From a checkpoint of a small mixture-of-experts model trained on Wikipedia: 2 picks a token, a softmax router.
Below are experts of layer 2 (counted from 0) of a mixture-of-experts language model. Rows are named router (the router's row for the expert) and show model dimensions 0-191. Each number is 128 + 32 x the weight over its row's rms, rounded and kept within 0 to 255.
After each expert's rows: a language model's description of what the expert responds to. This comes from a sample of Wikipedia text that the model never trained on.

# expert 3
router [ 82  87 157  64 208 154 146 141 114 127  63 147 140 122 133 117 146 167 114 102 120 125 145 120 116 140 142 127 168 127 155 136 109  34 142 113 112 124 167 137 130 125 132 122 185 139  75  91  35 101 108 130 145 141  82 140 168 111 108  97 138 148 116 127 166 129 123 103 108 115 172  91 138 135 196 150 155 166 182  92 144 135 151 162 186 172  62 125  92 145 110 161 139  96 150  47  81 132 108  97 108 183  45  81 109 140  66 128 161 192  75 119 142 146 141 136 129 112 132 113 114 170 115 151  85 108 119 185 122 156 156 135 144 149 121 156  42 112 104 130 158 166 121 168 112 109 150 146  62 107  94 159 103 115  98 156  96 183 107 152  75 152 159  76 131  86 124  92  97 140 135  96 140 111 156 150  97  87 170 138 128 137 137 124 114 108 129 157 100  74 145 121]
It responds to: Mid-word letter fragments. Short consonant pieces inside words, ordinals and code, such as th in Scunthorpe and depth, le in athletics, st in 1st, cre in acres.

# expert 4
router [152 122 118 189 136 115  61 107  84 143 179 189  67 147 103 176 178 165 178 142 109 104 122 112 133 123  59 118 139 140 156 119 133 108 147 136 158 106 119 143 140 129  95 167  79 128 136 149 133  96  76 118 176 155  83 194 114 115 118 145 133 111 131 118  88 144  96  99 143 133 115 178  80 120 144 120 126 135  84  90 105 107 130 103 150 123 100 108 127 187  89 131  88 203 115 131  94 122  91 163  60 195 115 185 147 121 135 137 100 150 112 119 154 128 149  63  92  98 169 132 121 127  54 148 115 141 119 137 123 137 124 105 167 178  53 142 166 141  71 109 117 129 120 118 142 222 158 117 118 192  92 100  90 182  96 131 101 117 167 108 119  93 127 154  81 144 183 129 137 118 146 139 122 116  68 186 121 158 135 100 165 126  89 100 121 109 173  84 100 178  72 148]
It responds to: Infinitive to, modals. The infinitive marker to and modal or auxiliary words such as would, can, did, not, plus prefixes de, dis, ex, and word-internal "to".

# expert 17
router [ 70 164 128  78 140 208  74 120 165 163 128 156 139 184  88 121 192  95 139 130 126  60 123 114 135 100 171  83 121 164 157  99 123 125 146 104 184 109 115 157 182 100 156  73 151  88 148  79 104 106 151 136  88 101 168 163 158 153 102 173 141 164 147 150 170 139 116 152 141 178 135 131 122 166 164 150 129 104 112 123  92 145 119 165 147 143 161 146 158 146 198 125 121 138 140  57 129 158 173  89  88 145 129 138 135  51 144 129  79  71 143 142 111 134  96 170 138 119 183  99 109  69 166 151 112 144 128 174  82 157 110 158 126 174 117 149 152 140 111 146 139  91 124 182 159  94  91  94  75 203 202 132 156 173 141 126 186 114 109 138 119 143 136 115  95 116 144  99 106 138 111 144  93 105 147  85 148 174  95 166 119 112 109 105 125  89  73 125 137  87  78  91]
It responds to: Coordinating conjunctions. The conjunctions and, or and but, plus & and commas in lists, joining nouns or clauses, e.g. Arts and Sciences, 1997, 2001.

# expert 14
router [ 97 122 171 161 122 151 161 121 110 155 146 129 123 155 127  89 152  66 137 166  82 141 111  90 151 167 148 110  76  68 126 124 102  86 159 131 125  96 127 135 169 111 115  98 128 118 127 159 179 181 132 169  98  84 157  78 111  99  65 135 115  69 123 164 132 122 135 136 135  82  79 116  98 132 138 130 185 128 120 155 103 125 100 157  84 139 120 155  54 113  89 157 123 152 112 183  43 137 109 110 122 123 149 161 170  72 109 132  91 153 172 147 107 175  87 168 193 145 152 121 162  95  99  95 144 175 127  89 124  97 119 104 145 126 157  96 128  97 162  75 123  98  93 169 133  86 112  79 116 176 140  89 124  79 135  94  93 113  71 148 152  91 103  58 112 127 109 108 133 133  80  90 118 148 109  81  85 181 151 139  82 104  95 125 155 112 111 125 181  54  46 109]
It responds to: Opening parentheses. Opening brackets before glosses, birth dates, unit conversions and places, e.g. composer (b., 93 kg (205 lb); also table pipes.

# expert 21
router [178 159 155 160  84 151 129 108  96 116 156 169 179 176 130  59 131 184  99 135 126  92 176 156 147 198 173 108 110 158  90 132 109 126 174 102  59 116 153 120 132  71 119 108 111 157  72 112 107 166 140  91 152 146 126 173 134 154  94 131 103 134 109 148  91 115 138  66 132 131  92 114 151 107 122 165 114  69 132 160  87 131 138 110 137  89  66 150 120 121 141 144 115 127 167 141 121 119 159 117  84 153  94 157  71  61  96 130 132 177 176 146 188  89 105 134 174 174  90 125 137  43 126  85 120 155 174 105  58  85 109 137 126 135 114  84 117 143 128 102 145  83 128 166 162  80 176 150  98 152 105 130 112 135  91 105 122 122 157 128 126  82 136 107 104 212  91 112 153 137 130 107 163 178 124 150  86 133 144 107  79  73 148  74 137 150 138 134 180 102  98 181]
It responds to: Articles and determiners. The word the, and a, its, his, their, each, usually after a preposition such as of, in, to, from.

# expert 29
router [109 130 131 116 156 126 136 122 147 113 120 132 133  31 170 135  67  50 166  86  72 124  81  93 118 159 189 150 134  81 157 120  93 171 163 116  88  89 121  77 203  90 123 129 142 139 139 127 134 117 123 134  62 158 148  81 125 140 110 157 128 149 143  91 106 160 104 153 138 189 135 117 133  95 143 104 137 139 107  94 161 126 197 118 140 185 164  74 104 112 121  93 152 105  86  92 117 130 197 134  86 109  90 187  84 103 153  74 120  60 184 144  73 143 170 127 111 111 116  99 102 124 160 165  68  94 107 132 108 125  70 148 107  79 127 146 150 138 116 207 122 165 122 151 128 128 118 144 138 132 137 118 110 149 109 118 144 105 136 101 143 105 156 142 135 106  90 177 106 122 191 120  86 186 136 161 173 130 116 166  57 123 112 150 200 140  83 141 143 154 137 120]
It responds to: Short mid-word pieces. Single consonants and short pieces inside foreign or rare words and names, e.g. z-ur in German titles, j-ur-ist, Ry-b-áriková.

# expert 20
router [125 122 107  91 132  99 133 169 108 147 181 149 153 117 159 161 119 146  96 137 123 223 144 141 132 116 166  67 111 151  87 102 122  71  99 211 190 215  89 170 174 123  81  92 126 143 152 106 123 126 151 102  88  93 113 139 167 106 137 118 134 113 106 168 103 166 106 188 189  57 133 159 118 118 125  93 168 167 135 143 134 131  89 171 151 199 122 117 134 101 121 126  97 130 129  88 111 125 111 146 122 151 184 168 114  90 175 114 188 134 115 118 142 118 133  74 146 163 181 179 148 166 165 116 205 109 100 111 106 106 101 118  94 151  95  71 122 137 126 146 119  93 138 111 174 127  63 110 120  92  85 128 155 163 117  88 172 164 128  68  85 104  78  69 137 147 101 132 153 131 111 135 136 143 167 182 166  89 146 146 100 184 126 126 109 113 128 124 144  93 139 121]
It responds to: Commas and of/in. Commas, including thousands separators, and the prepositions of, in, during and after linking noun phrases and dates, e.g. provinces of, That year,.

# expert 26
router [168 104 157 119 112 145 102 131 151 114 175 141  70 117 173 118 162 196 137  88 101 103 165 109 121  86 136 152 104 146 117 123 136 152 102 100  97 168 159 100  87 111  81  75  66 133 189 158 196 110 167 167 113 159 117 161 140  93 181 134 194  98 132 134 174 160  73 179 103 102 132 110  97 111 104 111  66 102 152 123 125  66 114  92  85 129 125 135 160 123 179 132  69 109 129  85 210 164 109 121 175 108  77 105  98 156  94  74 100 142 162 143 163 124  84 134 159 146 117 105 119 182 122 132 117 163 166 120 181 116 107 100  99 136 149 181 140 104 129 105 187 119  79 128 141 123 195 116 133 123 142 158 164 108 100 118 149 112 112 133 106 139 121 135 108 185  86 104  77 138 105 110 120 127 117  99 159  43 178 107 131 158 159 131  58 162 148 124 146  83  86 146]
It responds to: Name-initial syllables. Early syllables in proper names, often capitalized, such as Ar, Al, Na and Man, or mid-name er as in Yang di-Pertuan, El Cerrito.

# expert 15
router [115 134 164 107 126 130 122 161 157 101 153 110 162  77 113 143 109 134 126 122 148 122 120 166 104 166 145 130 124 124 169 138 124 234 155 155 105 159 152 107 114 101 114 116  72  81 105 116 120 151 105 161 109  79 161 165 131 117 142 147 114 121  89 169 107 128 188 112 137 111 102 166 104 161 138  87  88 138  82 156 180 126 126 152 143 113  73 131 129 172 160 140 170  72 155 111  88  77 158 186  56 155 158 107  81 129 118 118 139 104 172 131 100 174 120 109 173 123  90 101 183  85 105  75  99 157 178 123  79 150 127 176 140 132 111  77 152 153 151 139 115 105  68 116 159  67 167 118  94 119 158 106 150  97  48 123 147 162 132 188 131  92  81 128 138 114  64 123 158  80 152 142  85  84  80 175 135 170  90 110 179 111  60 107 167 107 119 127  62 120 127 109]
It responds to: Word-final suffix pieces. Closing word pieces like -ed, -o, -y, -ly, -ola, in past participles, Spanish or Italian names and taxon authors, such as Angelo, scorched, professionally.

# expert 31
router [158 151 130 180 114 161 113 165 116  91  60 154 112 167 169 112  66 131 164 141 120 175 152 151  70  66 131 135  99 171 189 121 160  63 119  82  83 110  78 102 135 170 175  89 107 130 187 114 137 155 148 157 194 116 110 112  96 124 148 103 129 152 116 214 163 136  83 169 113 139 100 156 109 184  47 138 144 114 117 171 187 163 133 146  98 159 158 166 163 142 106  50 172 118 152 139 129 109  84 125 173 157 145 161 142 143 137 157 164 117  96 110 158 137  84 137 134 191 142 130 166 131  84  99 178 184 118  69  99  93  99 146 170  90 136  96 109 130 149 108 131 121 130 168 137 176  97 127  95 135 103 149 120 136 181 126 181 128 159 166 148 225 135 148 149 134 118 148 146 101  93 112 131 131 139 128 122 126 143 123 141 120 180 141 148 125  80 131 106 122 162 133]
It responds to: Plural -s endings. Plural suffixes s, es, ies, ations on nouns (Brewers, pilots, weapons, records), plus possessive pronouns his, their, its.

# expert 1
router [111 100 134 171  74 104 190 135 185 119 160 141 160 163 154  94 100 100 158 189 131  96 157 158 124 158 105 154 113 143  84 123  98 110 162 171 185  70 146 129 137  89 143  71 129 102 133 122  66  87 170 121 147 108 143 135 147 154 135 137 130 146 135  97  55 119  89 145  91 152 108 162 141 116 139 138  76 153 135 163 111  40 148  86 133  69 108 124 102 176 121 189 160 114 167 156  85 155 153 154  68  95  75 128 101 126 110 138 134  94 114 154  86  63 232 136  68 112 128 119 135 175  92 115 160 163 161 140 222  88 138  97 129 188 108 172 149  90 103  74  89 127 115 154  86 114  99  96 134 108 123 191 132 164 160 162 116 102 106 151 119 156 125 148 154 140 119 149 113  85 114 120 131 120 114  89 141 123 113 124 123  90 159 174  92 135 158 109 130 117 119 128]
It responds to: Capitalized name-start syllables. First syllable pieces of capitalized names and words after a space, such as Bre(da), Ste(ud.), Ba(kastova), plus sentence-opening He.

# expert 28
router [167  71  90  92 144  84 148  75 179 172 102 156 108 169  64 143 146 100 117 130 162 155 126 143 156 117 153 133  90 160  71 113 161 159  99 100 178 137  84 129 124 139  97 136  83 133 134  82 148 135 124 110 100 157 114  83 120 159 141  88 128 135 150 122 141 101  94 169 115 105 111 172 189 107 126 105 142 100 144 167 109 189 161 130  93  98 103 115 119 110 117 118 171 124 116 158 143  95  72 118 167 129 102 112  73 151  69 187 199  99 140  96 152 140 159 174 120 138  68 111 151  90 187 141 212 164 118 152 192 152 171 109 116 129 152 122  87 122 110  93 107 121 127 198 152 190 155 106 160 115 223 104  94 134 129 114 143 142 132 116  90 144 165 147 119  99 137 110 180  77 126 133 130 156 147 132 110  98 116 127 149 192 128  84 137 139 141 109 177 215 134  86]
It responds to: Words after articles. Adjectives, ordinals and nouns right after the, a or an, such as first, local, two, American, second, plus capitalized The.

# expert 19
router [136 120  76 151 110  34  77 103  70 174 141 168 161 118 110 125 134 126  93 111  93 219 136 118 157  99 110 135 161 129 107 126  78  93 131 152 128 123 138 110 113 126 100 108 113  80 108 112 132  76 164 111 113  94 161 136 156 166  79 136 111 140  74  70 176 149 168 119 121  95  88  82 121  97 113 166 133 141 108 121 198 123 116 115  93 100 111 133 149  81  85 148 161 105 168  90 147 166 145 147 174 124 116 124 168 106 121 162 106 180  59 126 156 116 157 140  74 109 150 136  98  84  96  87 183 136  98 135 122 125 125 113  91 166 136 141 136 144 170 141  54 131 161  85  80 105 137 134 148 131  92 137 149 172 103  87  93  73 141  37 130 106 125  83 106 135 168 192  92 100 129 118 141 121  88 125 128 126 162 160  96 156 151 115 162 121 199  92  76 113 179  84]
It responds to: Short mid-word syllables. Short consonant-vowel syllables inside words and foreign names, such as li, na, ni, di, hi (Holiday, Whiston, Motomami), plus possessive apostrophes.

# expert 27
router [ 99 104 163 113 102 167 174 144 188 134 111 110 134 109 158  98 128 196 109 130 109  88 143 152 163 164 130 156 181  80 160 123 122 102  69 146 155 191 162 153 112 191 156  92 219 138 111  89  80 126 126 161 100  57 169 103 143 193 134 102  98 137 148 102 145 135 106 122  65 171 109  72 123 120 120 125 151 146 156  95 158 119 140 130 128  67 112 159 142 144 147  43 118 129  74 118 162  94 129  94 188  74 158 142 176  95 145  92 148 182 117  96  91 149 145 138 141 102 118 161 116 168 166 109  84  83 113 144  48 143 130 117 120 108  90  83 134 142  77 133  72 163 154 105 102 128  76 106 121 146 103 160 157 134 172 166 155 138 152 132 182 109 166 174 187 130 117 104  93 126 142 105 141 152 125  93 110  69 126 154 114 139 108 110 124 108 145 194 126 142 117 140]
It responds to: Month names. Month names in dates such as August 29 or 17 February in discographies and lists, plus inner word pieces like -ard, -ress.

# expert 22
router [161  81 129  86 153 108 151 100 114 110 118 144 108  76  93  79 117 134 173  97 102 124 123  86 123 145 128 149 171 155  99 130 113 184 157 165 107  93 178 120 148 110 128  96 129 203  95 170 147 131 128 121 160 115 148 123 120  98 163 131 142  96 130 120  87 105  70  83  89 148 116 128 135 109 124  98 171 116 134 115 195 129 117 147 161 166 124 110 116 143 115 125 124 108 135 147 116 168 136  97 120  79  95  81 141 133  98 115 175 111  69 176 122 142 189 157 156 170 200 147 133 120 171 141 115 148 140 104 166  99 177  90 154  37 187 120 140  98 122 147 185 157  91 161 131 110 134 157 110 133 107 144 205 131  93 179 142  69  90 153  96 163 144 151 129 128 150 117 107 118 118 222 186  70  82 213 147 172 133 160 165 157 144  69  96 130  97 101 180 143 136 152]
It responds to: Single capital letters. Lone capital letter tokens starting a word split into letter pieces, e.g. H(urling), S(impson), J(GI), AZE, V(isma), mainly in names and abbreviations.

# expert 2
router [124 167 144 126 135 130 114 136 112 169 109  93 128 179 126 172 152 111 179 136 104 126 102 117  58 146 136 128 174  74 156 139 126 110 113 114 160 120 117 130  93 215 112 125  91 132 140 110 160 136  88 111 207 163 142  88 143 114 118 163 127 128 175 142 155 148 187  94 102 132 122 156  92 150 148 192 117 122 120  67 106 165 102  79 133 174 202 142 107 139 129 192 171 181 131 206 196 118 138 187 168 173 134 162 154 127 136 184 112 167  59 118 149 134 141  91 181 119  79 149  65 180 140 158 128  81 128 138 112  95 119 164 152 132 151  96 114 153 126 168 103 111 126 150 120 129 147 136 148  99  90 125 103 109 151  42 136 155 170 166 154 117 127  84  84  95 109 148 148 148 143 121 165 136 128  69 136 130 138 113 109  67 119 175  46 114 133 133 155 109 172 132]
It responds to: Word-final suffix pieces. Closing pieces of words, mostly in English, such as plural s, -st, -ical, -tic and -ology: psychiatri-st, sale-s, mag-ical.